Below are experts of layer 2 (counted from 0) of a mixture-of-experts language model. Rows are named router (the router's row for the expert), down (a neuron's output weights, with its number) and show model dimensions 0-191. Each number is 50 + 15 x the weight over its row's rms, rounded and kept within 0 to 99.
After each expert's rows: "comes before" lists some tokens at least twice as common just after its tokens as in all text. This comes from a sample of Wikipedia text that the model never trained on. Tokens count by the router's weight.

# expert 27
router:67 23 49 57 64 33 70 58 41 38 62 51 58 42 39 48 74 45 47 66 40 31 77 63 26 35 50 42 25 44 63 52 63 50 44 35 54 46 39 51 28 54 54 34 30 43 25 15 34 47 54 49 39 29 55 72 36 34 30 79 58 45 59 65 39 30 46 67 61 61 81 27 62 52 71 39 35 33 50 38 41 52 62 29 67 33 60 51 66 81 69 62 65 35 67 72 54 37 60 17 67 69 50 66 57 44 76 37 27 66 51 23 32 75 62 71 48 62 49 49 61 66 59 41 35 65 42 68 52 68 55 57 49 40 27 41 29 29 43 69 69 67 47 52 33 43 68 77 75 42 22 34 42 68 70 52 33 50 52 35 68 35 50 56 42 46 52 64 76 37 56 64 34 31 60 68 17 42 41 41 41 34 37 36 46 56 47 42 29 40 71 54
down0:60 42 44 68 64 25 30 64 42 75 82 32 63 51 53 86 34 64 53 62 40 43 37 56 48 50 74 36 60 56 48 34 58 43 39 66 51 49 56 36 49 79 25 76 39 48 64 55 95 43 60 63 52 64 67 42 53 61 42 45 70 38 57 57 36 62 41 58 50 43 50 39 19 67 65 59 79 69 53 71 34 59 50 61 62 79 27 55 56 60 59 29 27 46 39 65 71 59 44 58 61 49 56 60 64 62 38 63 69 46 27 48 56 24 58 56 61 82 41 29 38 75 40 44 34 18 60 33 52 48 43 44 38 62 65 44 84 26 63 18 65 39 25 50 24 44 32 47 47 35 32 37 60 40 42 49 48 54 64 38 48 60 60 59 49 53 45 40 15 62 40 21 46 50 70 57 55 36 51 49 52 48 47 69 49 62 47 45 12 21 26 44
comes before: " the", " a", " well", " \"", " an", ":"

# expert 19
router:66 35 52 55 47 51 60 50 83 23 32 59 43 77 59 36 61 39 82 70 69 41 30 39 48 25 52 52 54 49 77 43 73 43 36 39 35 70 29 54 70 25 66 18 35 63 23 54 45 32 39 47 45 45 37 57 67 48 32 47 37 36 56 76 43 53 51 57 45 34 63 40 38 66 47 15 49 45 35 37 82 55 54 22 64 51 58 67 56 50 29 43 33 69 65 29 63 58 39 53 58 46 54 45 47 82 57 60 73 66 41 50 44 51 24 39 44 91 83 56 47 47 45 41 58 66 13 47 48 66 44 59 53 52 34 51 19 61 70 60 64 26 27 30 47 48 38 43 38 66 53 56 40 68 66 49 44 40 39 71 24 63 74 63 51 22 46 30 41 37 36 55 38 53 51 53 27 42 60 23 45 53 60 44 53 38 58 72 41 33 66 50
down0:45 24 49 64 33 43 73 55 37 25 44 68 56 59 62 49 62 44 39 31 61 53 67 37 31 41 70 50 55 32 35 62 27 83 60 64 64 59 56 47 51 48 51 45 56 49 53 37 62 50 64 51 72 61 47 53 48 59 51 67 31 32 31 35 35 22 65 47 51 49 67 62 62 36 43 52 40 54 79 31 43 85 54 34 67 46 43 40 23 61 52 40 34 31 54 68 12 65 34 54 66 58 62 61 19 59 71 42 28 27 46 32 25 56 18 62 41 44 51 67 08 56 47 42 82 52 39 53 52 36 75 69 84 58 56 48 54 63 47 63 73 18 59 66 62 28 53 60 57 55 58 62 40 63 46 46 43 28 58 56 52 37 65 41 45 33 70 48 32 38 71 42 63 42 65 36 46 64 64 27 39 54 55 31 10 26 37 48 67 49 41 31
comes before: " the", " a", " his", "–", " October", " March"

# expert 0
router:43 62 51 37 36 58 60 52 45 84 38 34 60 34 72 27 44 69 38 27 25 30 51 27 57 59 77 34 54 75 30 65 63 45 44 54 62 80 36 37 22 51 60 20 50 44 61 24 48 62 52 55 43 30 26 42 75 53 41 51 28 49 31 85 51 61 68 35 54 18 33 75 43 81 61 37 38 39 64 56 47 52 68 36 64 35 43 51 31 43 41 49 45 40 26 48 76 37 31 25 50 55 72 58 41 56 52 61 68 35 45 68 63 59 60 57 72 26 63 54 39 59 53 37 34 38 33 37 35 56 41 39 13 36 60 49 47 42 23 52 50 48 48 45 56 66 73 47 38 75 60 43 23 56 54 53 35 46 48 35 46 69 65 29 42 41 66 30 58 38 67 69 68 59 57 53 50 53 33 77 54 25 51 38 63 43 38 39 54 27 19 35
down0:41 34 43 40 73 38 42 41 37 43 30 70 39 40 70 77 57 75 55 75 54 21 31 48 36 48 27 41 49 76 57 76 54 46 53 75 43 61 41 60 44 39 50 57 51 48 28 56 51 51 63 48 38 37 38 74 28 43 33 53 39 54 56 67 57 43 55 55 61 47 43 57 21 24 56 53 32 44 46 56 62 54 37 81 97 23 35 60 47 62 42 36 54 39 36 22 58 21 61 65 28 69 77 45 13 64 37 51 69 53 66 92 57 54 35 41 38 42 68 23 46 54 32 52 38 25 52 28 71 57 61 37 52 75 66 53 50 50 58 56 32 50 46 37 32 64 39 65 60 41 68 52 05 51 46 32 26 60 64 50 37 34 41 47 51 54 68 45 75 47 49 41 47 26 36 59 45 30 40 58 56 59 66 67 57 45 21 42 50 44 55 37
comes before: "\n", "  ", " 0", " 1", " 2", " 3"

# expert 8
router:50 48 44 62 33 61 44 37 45 48 46 50 43 35 33 64 73 46 75 36 64 30 80 79 64 22 67 66 39 52 06 65 77 65 57 16 54 23 48 49 53 53 63 18 32 37 73 47 56 49 27 47 40 53 68 30 45 64 22 48 54 55 65 45 39 50 55 46 49 66 91 41 75 50 68 13 30 63 62 55 44 48 41 30 62 55 72 62 76 53 65 68 37 38 53 70 61 67 48 55 34 59 47 37 50 75 69 40 44 49 53 57 30 61 57 45 69 62 48 67 51 59 38 50 59 52 53 70 21 39 40 78 82 43 40 50 60 58 38 34 49 63 50 45 28 33 49 54 56 49 43 36 25 44 48 28 32 42 53 56 38 16 63 52 35 54 48 56 40 57 36 70 39 42 69 64 17 51 44 15 41 34 30 44 49 37 67 41 48 38 54 61
down0:47 71 51 31 54 39 64 57 70 54 59 19 74 36 54 45 49 41 43 46 70 37 53 42 51 75 31 59 48 79 81 60 36 42 26 10 62 72 52 71 41 55 64 59 54 41 25 68 56 17 50 19 62 67 36 63 62 49 44 48 54 34 49 25 55 51 24 51 49 58 59 43 76 73 53 24 47 76 33 79 38 67 54 48 32 13 56 62 29 75 77 61 44 54 77 54 55 64 61 19 52 41 54 69 39 62 52 43 50 58 54 74 45 64 27 36 40 48 66 74 60 38 55 59 83 57 43 47 47 25 55 72 51 55 43 43 45 58 41 61 29 68 22 45 58 65 74 63 59 71 63 65 42 60 43 44 71 58 55 36 33 30 63 55 62 47 46 43 50 35 79 55 44 56 46 46 40 65 53 68 40 68 60 47 33 66 58 39 74 44 37 38
comes before: " the", " a", " an", " his", " its", " their"

# expert 3
router:77 52 25 49 60 32 59 64 40 66 31 48 48 33 41 43 30 70 48 44 50 43 52 50 54 38 53 49 58 39 54 46 57 14 62 36 52 63 23 43 41 36 58 21 57 66 27 50 42 43 77 73 45 47 69 29 51 46 40 54 21 46 50 48 47 44 22 42 44 31 65 66 67 73 63 68 69 35 33 53 65 46 55 61 78 53 22 73 62 38 46 67 41 45 43 32 65 40 68 68 71 52 34 45 48 54 39 50 63 56 39 56 62 75 68 53 83 41 45 23 31 29 45 71 37 37 50 47 31 50 40 34 57 71 56 28 39 35 80 40 51 91 52 34 53 40 56 67 51 56 35 63 18 75 50 49 28 47 53 33 49 58 30 34 49 43 22 36 75 51 51 37 66 25 48 48 51 41 62 84 65 38 53 61 24 62 33 38 18 56 64 28
down0:56 55 59 70 55 46 78 49 64 73 35 62 74 41 54 33 56 94 60 40 57 51 73 59 22 65 65 65 57 82 38 35 69 36 68 46 29 48 26 49 35 45 65 48 50 75 45 42 50 68 16 71 64 58 45 61 82 53 38 42 46 49 24 27 28 55 55 63 57 55 20 56 42 41 49 74 44 38 44 71 64 39 37 48 68 71 42 53 52 53 38 54 43 45 40 53 79 46 58 47 56 45 72 60 48 49 44 44 60 57 46 44 52 99 55 37 67 45 29 42 45 51 57 48 70 58 43 43 41 61 39 41 54 40 44 23 65 30 25 39 32 81 38 30 45 66 40 63 57 35 50 51 38 66 17 65 45 58 70 30 80 60 57 44 53 54 23 68 47 59 46 45 25 42 38 43 22 48 30 68 27 39 43 43 57 57 38 56 48 14 52 56
comes before: "\n\n", " The", " In", " He", " It", "="

# expert 33
router:71 32 44 49 32 78 41 53 25 36 43 59 55 27 52 41 21 68 67 46 43 36 41 67 45 31 49 63 75 62 38 58 58 37 40 75 56 49 77 12 35 65 62 46 61 45 69 28 70 44 73 55 63 52 68 63 14 66 48 50 46 30 56 30 62 59 46 48 23 61 60 31 61 72 76 51 56 70 51 41 53 60 52 49 63 88 57 48 44 58 74 68 46 28 65 53 62 43 56 51 61 69 48 51 41 56 82 51 49 71 45 52 55 64 35 63 60 58 30 45 41 46 66 64 39 84 37 52 60 62 69 49 69 46 35 61 55 47 38 69 28 63 50 25 40 54 65 66 57 34 20 38 84 51 31 60 54 58 51 59 40 68 46 44 61 72 37 52 16 76 59 44 63 57 50 38 04 33 55 30 33 40 58 66 42 54 65 57 53 54 50 32
down0:56 27 22 60 54 51 55 23 42 47 30 35 50 40 14 63 45 50 55 35 58 41 46 27 79 46 43 31 59 55 48 30 41 70 43 22 41 26 52 40 29 40 32 43 38 14 51 67 17 68 61 32 33 64 67 21 54 35 43 72 37 60 59 23 37 45 60 52 52 79 67 51 76 43 45 68 44 45 24 42 40 46 62 81 35 58 50 43 83 28 52 63 66 37 83 25 99 33 61 67 44 51 41 49 58 45 66 52 36 57 70 48 36 58 52 64 67 55 48 38 44 48 79 57 44 47 69 56 63 49 52 69 73 37 30 70 73 35 51 48 58 62 24 51 45 61 52 44 47 43 39 61 55 43 43 54 64 72 51 66 55 50 44 50 53 53 38 46 41 47 61 41 66 35 60 76 51 57 55 62 34 55 27 49 31 46 30 68 29 50 52 17
comes before: ",", ".", " of", "\n", " is", " and"

# expert 62
router:44 68 96 69 33 45 59 51 48 62 48 44 75 48 60 50 41 67 61 32 37 43 52 46 54 38 71 21 44 76 42 66 62 71 52 44 78 59 58 32 55 82 53 63 58 71 64 36 52 83 49 61 58 55 46 40 27 51 49 44 45 58 51 36 68 53 46 32 38 82 63 44 64 44 52 14 28 63 49 34 51 63 56 52 76 33 35 80 63 46 63 65 37 51 69 20 53 66 48 27 32 72 51 25 33 54 57 47 65 48 58 62 46 39 39 72 53 55 35 27 35 70 46 39 35 49 53 39 41 67 41 50 45 47 54 47 43 26 43 66 41 69 55 57 65 45 54 53 35 74 11 65 34 78 28 46 36 31 51 63 38 27 19 29 59 44 56 53 48 43 83 52 60 37 67 49 27 23 67 63 79 58 56 38 49 54 63 40 49 26 55 57
down0:88 61 72 36 43 62 62 36 58 50 56 50 73 47 36 65 40 62 45 47 49 40 99 74 47 26 60 58 60 44 10 29 44 36 83 41 52 57 69 66 59 27 42 39 79 74 39 55 78 67 57 51 47 45 63 48 65 34 57 43 32 61 42 62 70 29 48 37 60 44 49 77 33 53 50 37 53 47 32 34 41 78 74 62 44 38 35 49 52 51 64 50 35 43 22 69 66 34 63 51 73 64 14 55 51 53 51 36 55 46 71 48 59 63 50 62 65 56 42 67 86 41 27 47 56 45 85 59 37 36 58 51 48 26 61 61 47 64 45 52 54 53 83 48 58 48 51 51 53 49 54 49 51 41 36 65 49 32 60 59 54 19 52 45 38 68 67 13 62 37 40 38 51 51 43 39 38 47 65 53 79 21 59 59 17 54 47 20 57 52 58 50
comes before: "|", " to", "ed", "ly", "ing", " than"

# expert 39
router:63 44 42 44 37 37 50 55 55 50 31 69 41 41 32 46 44 34 51 26 47 38 19 60 48 20 69 52 57 40 43 81 32 76 46 48 86 55 46 43 55 47 45 27 46 72 52 32 74 69 28 43 43 45 59 65 43 62 37 30 44 47 19 38 48 31 46 45 78 90 58 44 75 14 28 35 67 71 50 47 69 42 59 35 50 38 75 47 52 69 31 54 76 43 58 45 58 73 35 66 29 48 35 55 38 45 75 35 50 56 35 27 36 56 41 45 54 62 19 22 28 45 47 51 51 50 48 47 34 51 51 50 61 37 58 38 56 31 65 44 74 51 37 39 56 28 36 60 58 70 44 37 65 51 41 59 80 53 52 64 60 59 31 52 71 25 58 71 40 47 63 66 20 73 70 59 40 58 64 48 20 76 68 30 51 27 39 61 42 36 59 57
down0:71 47 67 46 40 47 57 50 34 21 60 52 59 34 26 26 41 50 65 55 45 52 50 55 56 41 64 40 22 54 39 14 54 40 31 22 26 61 22 31 39 48 26 39 27 65 43 42 53 60 33 53 66 72 64 50 58 58 42 24 42 46 41 42 59 58 60 50 49 69 67 42 22 48 37 42 49 33 41 51 21 67 51 47 48 30 34 52 67 79 68 64 48 61 44 56 84 46 59 24 59 24 64 42 87 69 55 50 66 51 42 66 75 55 58 37 61 38 38 74 56 62 39 61 31 79 56 75 56 16 21 63 55 55 47 39 37 58 58 15 59 36 52 61 69 27 65 41 20 31 62 66 51 39 57 35 43 45 52 55 41 73 60 36 30 35 49 40 45 31 54 90 63 55 61 37 31 66 49 50 43 44 34 48 58 25 39 48 51 66 42 58
comes before: " a", " to", " in", " not", " the", " by"